config = dict(
    moe_layers=[0, 1, 2, 3, 4, 5, 6, 7, 8, 9, 10, 11, 12],
    lr_router=0.000645,
    n_head=4,
    grad_clip=1.0,
    seq_len=256,
    doc_mask=True,
    train_tokens=376400000,
    dataset='wikipedia_en',
)
Below are experts of layer 2 (counted from 0) of a mixture-of-experts language model. Rows are named router (the router's row for the expert), up (a neuron's input weights, with its number), down (a neuron's output weights, with its number) and show model dimensions 0-255. Each number is 500 + 40 x the weight over its row's rms, rounded and kept within 0 to 999. Numbers have three digits each.
After each expert's rows: a language model's description of what the expert responds to. This comes from a sample of Wikipedia text that the model never trained on.

# expert 58
router:456462508511513538516513457516541568577452451493546552510522484468469453476509462443525513612549527403497517549493514488501486548512561442480467545505523525480474511521480458476525447521535562505473521455551475543469458436520421485544475473451463539454475441534529477484491498497578537512491384443477492537480562482410506487479511463469581515501527470502497501443492518548520456505537524522516523474531516572558462508506545546566510522468495532459482427455536509452466478524535472549508539554466561559453517518479454572521499531491518499427506486550447490490492515512461506580512447564483453484471459453532584471473425456487542448507552609533488469420495498473508517472585485465616504511486489512440484533529457591470490547494545486475517515424481516482519524589471485
up0:488512506487462525450497522501474487536478474556519491444566500470514545471511572508441527463485490552536484510513562493461482477530432482539449532467522497478462553501578460567483479494441471526506452466450534479517469402526497541494498453456513489498480498509529584535439530445581578494492469546519533463465554501489483486531505495419515549530447546438549472477558515549590542539453534503451513571502438563506517560442417474478496484548517518534478535525467515525514487444483521540527496493557464501502487523547482462523468490540451506513493549517431487417497527508479471484393549486546574520544475512557534529464537499486430564514434555491454520442458490431493595464434523459524467602443527491460478483458467465408490466446449581536473419463479450488485555513488471
down0:583502554475460451506550622469521533450486503458474456464509518540491525461437425419451505520554500479474550514503503452459534542496492520464460540531493463492505535529442463426511524495428548458550526549399485479506468542487476531538477563502432505520470529564458467517488478514515465517486522491414496451520542510501502478507460473475464496503520519488485468560473493418500604504462523538514480511532566479452480502476473503501555483461486490530483468556506432454520519557401490454424481519550507592472574501470556549479468522529539511579516477518532495548539525466517474529551531588533569638432481503526388517501473532475485532457524510540574445477461447455439539445492493503533493441524533447530575489458515534511509497494521488470482443521509489489523501454445473
Description: Coordinating conjunctions. Linking words joining words or clauses, mainly and, also as, or, also, &, including, than, while, as in such as.

# expert 0
router:530495480523485449533448494553468453462544443509480454525484412549456514555545489458531528480535471543516472554544539459474473474438561567445492488424545496548469463545481483470559501546524434568531484523499462461451444538507468467500479538526500454521529440562509531512500529527452461480557511551446496451527448484518470456504518555461439453514552527439473522482540550549467607519535538465430532471472524480557519528454522537523581487511465499531543540455540537545475462481452562482476532549433522555516460559481478464519534545514557535462482448557530500529564496534466490448552501552543464464570434527518461500565532539470531462463420526503491437550542545505531513539440532487562476463575480590495522526526544516473557438500448453458480548567494434556524514472513459
up0:447550525468499521467464498478495476514492516497487511484493471490471482453488492462499542510531464448456569496494441563547537524639524500530514540518494525523536541533426533460549450440425551444499458508507491519507450456522505613501512411515458458554529491484554467458463478478472540493516501516487440533550562489570517553522493526534595520478520488492490545518502469470485505459416475526484501504506440564475528455490539439501495481427508557534485546494470513423479558550522369523555529477561529454489469498503531517453408509409458522524521481490489397539503502491483491473498511494424471546453547459537464510445468441488487495539484621453504521493517522502473485463405450548564458580512516447457502486469444547572503493503488550436482547516493492500494435478528512
down0:540479512480575549466482445484554562548510530573511523519480478566460506534503419460467498462485527489502464430411459481436538507542528520510484555504507474488540551515489403542466488517489456557520602472487446482560445457460507453580474584462460450522456468609476485435560446468561585501486475544473504471471438516448529446449511541438496513485505470542492593526551554519521525490505520563540577491485511469481460482532478509446489571449480433488429477472529508480543465567521551453455486571538511547528511435486489578463483463475550452568498490447512501526488462454535546490500480477510548492542527523571537488544473509481508557541464436482489550500506519480499579431506503541480508512487521571591506502471493503453449540489492545475450501520537502507458545480525474
Description: Pronouns, numbers, verbs. Mixed group: sentence-initial He, who, their, and, numbers in table cells, closing parentheses, and verbs like ride, participate, play.

# expert 2
router:509457462463475480491514569461468517571467470514489497482476469501549501524506445492456550526519491479547546452521479482460552615494526468481565578462524549488512537436510522474541613399522487474526510520436561501506534463505449480387582452515536575565476459568434514480451439548503510437592493465485466517478519516490500468459534480550461497430551500458521529492496558536501499477545536526521496502434479499552546507534409555460498478419432524513487543536528449396525521433494426527503403505547528471481504487513540537437537490521512524454437513450477476545481486538545509519489496556516485545555482503456448471457434510527485568518519475529498520503473474499521480529550553453503515592537503515494566413496457466514481495528492467542498534485516438471539512548502470
up0:511563491510585522537534489510521505577461500455639476424486540515546504477460532503429472556461497471456464475486459498560458519617506473561513526482484505492510534480547442481481483490550493426486502472494432456507507501447501544636500474512521512468452501517478494410528462485521591594429457518511525499500517516427544485452525531570549487474479510510546486509452469539513457542555529557582480454493440530416465490452481524534491473514544507404497460489488510459488531502505501487545520449533496512512493487466454521483440404500468443530520535468473481490487444521544543543491463442425483517502488528441500513378562414457517500508560505502486489536508537507516514394523493460543484524489508502468503436469515513499517542481442521443539469511467518444445471525529525
down0:585545569468479527463529492513462455482462497417527389539545496524558506541534523472514538491544495503494488511545516508502556483512448482444515548425529538470522464473491491430490482481515426578550558521525521455476504515494405450469443456524525451452504438399445490510508516476506473510501511508504481404524496446519480509569489529425541510540513507406450542535440490560511504503514495501539558482528481444494521517538485600440519477479475449518481538569503521516445506527487507557480446564489493474499456528441521523520475477489461549505459480537456481473558631504459508464493540550508511471543418552482460513507567535477534466483554537500505478523498464530508523545532463474557500546538522548525497548503511451402511423392535430553489473500435483456489521568484461
Description: Personal first names. Given names at the start of full names in lists, tables and credits, such as John, George, Takashi, Guang, Brad.

# expert 60
router:538473540525584527485512456568537544509546446512482508444519499481578447519479508583519466542511481471493465481510562512447517477528416459579490525501517546465473453486506442489467520454487520472546508594451534483481553420454519488500520522527522510501505546504472475462541455445538524514450492428521514573485458508484463488486512517497434452469575554441467522434494473503522503423594504484547463499506483494519515564525421412450425526495468497459505547610524477562525524459535388493485414527484500521510492558437518504458482444535432506526485511422474551563521427510556476538485468485478518514516518559492508549468475404486556490620439504499524539528532534531491502515523532492526482436529533453515504479522565440490525553560489513509526438510496479455456524522463462
up0:530457490544581499462553408551561541500562515495515461577516496461465468587498457496452504522524425509478503541481486548499392536439457482470458462455496456473516527494473536524420525458495514508487520532534457484485573564505506480514541485465508410498512456520476471547438491486498544467552505569487528513540418445473482526468526493599510476510505581497537468498540504499478442501483434483502559443520504524494448555505513577535487460471586486519444440490541584589433485558479426507410512492498543418485489442468449525574496494551464505511467503521517541505479560523450494532537572473495527472516513489535544505508550531510476486468464537425533534425492541489467570492432526515541484495472437469468545538501479600439532562496543518466509520504512495573489517501473525
down0:519518506493503388450430554511453461463515537528581494484502482525543553434546490489489469511490567507536521450524513525508503470540562435538535468476556535474460488446453475451471517447483510466555453551460527487504530461484502491562531469540472510499499489501501477457539497520531467536480604461505446554552502495538505499515500459521548516492529417470451562492504503506466506426541531511442564553533551551570577442541514496529509478485513618486506488573431496465504520527498461470525491517481507494423424491399497478450459506467474446623486466481457461526509531518487513502431504537564451507529511482496467535465497476540596510532514413537471501454439515472505455492484430405507530481557467512539465464551529502566504490539582461490463526577515461487440466510577528
Description: Place names. City, state and country names, often after born in or a comma, such as Tuscaloosa, Kampala, London, California, plus nationality adjectives.

# expert 57
router:518479474513570445444501517465466576496534547473525495504530513442561523516447517516516534518485527531498567540521448513487504540534526501497442497495524498494483518514469417638449522519485514511451469495496493487482516447456497444479436506587431523526503492536422531509548499469527499538533459533473481563548575540512511517517486499597551496477426469535469535454533391472492492437411476535516462486415445474449516504536513501511496480485513511402429484494479510513530529489550498489528523503434544545489501524494478462522542478498508484471561520560422514434535444544457510453445434536427551513483489481511531484547458413515486477482579479516542588531499517437439545539446508542505567532449487557529557537440439476527517554554549465552472488474535464407473458483494468
up0:463545465485498511457497484521486449543526573488535488460443551486490479521558438475415532444526449474564527460483572496515457595441454554476496481458508545459492516542531431542505469477469509495429542496490618480516472492530496574465553517539575434604470480463511499524446436510433535476497490500482512522464527591583551484481433546508512521489557477445458511506465485459504514496478519497471466525576463490500504482599435509498516521471543609525513500467468473508481494519468505489463487526477509518552512463505510539434461561520483509514510419499572543440512502485478529452486489453538525577533550434489466580507482597455486478540539406480495496542519485460549491466547545545496480518438536519595514537516510465502551523518468469499438499454444450507527447527449525
down0:491533501482482401504468563476461503517477543447561473500556395602498480541479477503546438498530536526464511447513538456443489460464498472491464519493467476438455581494489531537503517446524509435560538399554469492485537517513481505505476548541515464531463580519443517473494530470502488514415440554438522449534501476497477462463463454503521523548468521454531538498463482509530555475522564510509507549484446441406521519467480448575495538458468511479475490539457513437539479434405469526485531545574463557558565503497509464508522476511481484497442546483530490546494549493456549462512569491470437561541566540475436520572462530540507524501557453547471502456545524544439516479533513536455540485451498454511526501533571581457519460572552480479461543545562495569467526474530535
Description: Colons and table pipes. Colons after infobox field names (Full name:, Born:), and pipe separators between table cells in lists and results tables.

# expert 28
router:516533475532449512537440483529472449455537474477566475554505528466481543565559464493543450495497455570489529487537560476473438517507544551496443418464460520520533427518479523487584468548501411526501469515513463469489470537528457501484523474527442436467562519539454481543452470529449436480507513548478549428511491448473473464564492569467455489494442445464535512515566565519481538431456596474399518471454523539455496480520502465498500448489543466528555548490514490476555555428442487533509581510486488520549417550450521541475546471507446493476474476496565554572463539549515464481542502522447510482541440503560485517519555505478531462465456503530502457492526541538535534495572511412564460496453470501496453530537551514458488463564486513421553545544538452570496479533500465
up0:400548466491576467469504473507432501467516518546508510434531563415534484523528542505452453434544501487503459449467517483580539537535519530476546475467479457515476509438525522478529487527513505461500473503529533555523518502442463523486482505522473471532481512507524502508526474578484542457472507480567477518481487522543538506443511487461516520442540504487448494502507415457511444553525475517507529515489495491533402554529531482461463538436502526472451536516464516630441523536532466496477440513492466487474467509524609523506479517508495560540448463409539492510523449432463487494550408436513508485544606482580555557431528553600502503551462392514462514568474450556496533463489547487513547552475519423536515498474499451506451538482559530475453512499524529519479512472480610
down0:540427521543514508514467459497524537532525438534481477500472525510529506425496483553534532582515510575579520473570453478483485520527468488525481607505466571506458451570496436551476570464525534514457408508422574432475475522585517471539504502445438494463549529467532524500473551533551510518542543484430466479427470496523471536500527481514482453518563506435528443486512542529520513495519464499480529402448550427540511523573498459488473502541569557543526494529506468431461525490489539473513473482531448468513469482520442464534497484468502452510519486474448454518449512481606490489512551478535498446507448488455499499512495425456513470461535510498534451461450514537543484449558493541507528418536508463471499518541550515538584515404466452459542558550453559518553500551514425
Description: Closing parentheses. Closing brackets, mostly ) ending parentheticals, unit conversions and table cells, as in (9.28/sq mi) or (John Harding); also it, all.

# expert 31
router:551481492490502477497506441466368487542475463519447534564579514530520514525524468467499421514571545475504536506476475483434545527494484527477537443476508528556411543473487497506486536501487496545551424505490478523481507519549434429437500541503498541520551482576432506515464428505467570505586544466457450525466484487402379494440478522545470504424615502435507517458443568458493568480515499491448546501507523487578503531504472557495458462472496491472502536610499453525484583525469515451500487542484586454508512482434475485460580496509451516514441508485502510555514543491482482403540445504518464473482472496496472555513521433506581487558530540494482479501505507523478520502517577440497508492502489535515490505502486462540539520554480473428494507480556499457538545517463521
up0:513442525536526428485519442488508501593491492513478424471568508497512473469562505489558449552507472469494500502499530519528535501608529493502490472509505489558513507552541496496445530495549464495455481495561456422472527415581570476514495478481501509553580493491566539466457509551532539508514564436537476556461453475488483512529533446541451532513493530525546506506455533483576526492420409485474494493469546580560502429452407410504478450456496528489475523498437498463560514496505422505509549530443445520547567417509483513518513481480417469569477574510489572503520520527542535549479528455511482525540512482558510501459483604529500473542443478557463478508570545496510530423465487477454524468451475516503454478575536483509534420484532514545511469522492462535459472501568527
down0:526468519530556471525525463493540535524503499439548524510520494516516480498521511530464489504558496491454537488512498509488466534451582477482543520495525504512472440487467524459506439491539439466560574559464393575469492500474515465500459521481527555510394551485474531570552522498464459458499484495415514582410436493526480452522506493443448436477569476448499502509459488489488516479485508457406564558524542508554559532487514545499483435502478458443487470520582437470528509467517487494500553497547507485505480606501485477451535469496491541495512483467633543561461485525494482468507516488487566392480475524474422586484412464485526481485448528479525434492505527530486574470514492578508543526509474536483573482478503438452504538499490414560472519526531541545487504512567421
Description: Name endings and surnames. Person and place names or their final pieces, such as Riley, Larsen, -ley, -son, -ina, often in lists and tables.

# expert 47
router:495464447498496484417545484493502484601436475530516525385473522473484534520412536526541460577533509454517471503477451511515454504522482427505493579601447520483541576480487490495472523535552501523479523481518481479544553526545487572420481443440506514454533494481559507514489551458548496498481517416548461555507572504503484508526508507525495530469507478435554505479520476436544442542472452507486511469459367514462522534517489471490471552498534481536513537556455506502476510491501493533533497490584547491490557391491498494522446375515508493474525540537524481464461457435476529597424558514492519508515473476448540477473508516501489488566476488434514535406501485507449456534553439446549555509524499528442513477530493490563443508479466497535538486424493500509526425510523558
up0:498486498503381515582541510454495500509504469484552469447556546453490500514534496508526549633480502568486437540423515504460534481521474472504507501497477493437512542437486514560484495482464479560524467517534494475481457521514508543539389485480500508516492467521532480474402501511518471486445455537465500527515513453498485498485561466470518536518470552492397499502557505493487482490492518522520554493536481326508511508520529557414525537553486544445518491502525431551491521580525511479505515431499425505513482468484508404515473524480495532503546491497498611465453467423505477441515519554533560495509499517508501441482515580528494522525508502549460523564536480467524462530610505480520490460483496512467529569532537455518564472433446487498545527474523492549545566597561487
down0:524549491502516493494527487576503497554475443519484489548522538505531485478471443495419453522574526466478597504497594452539427503462459543462418407498544493524543457522488477500471440512528492583445486514517472433536496542564518481565561500514513509515540483493511396528581472536423578529448501494492528492525481490424440461470470457543513545478504422499495434494528578538564488543524474500537516407492516496543544521467512512500477523504463521511438484516543499522500482510420524493468469441518433502548505467534392486505500474522555495537522534550571476506513614516522465475572492447491517496547468537490524489528544453366466492496409454547466449501513454514449513462545469521533475492560509538499503544529480538478500486482513474489510590504481441506522494489471552
Description: Pipes among numeric cells. Pipe separators in sports statistics and election tables, falling between number cells such as goals, apps or league points.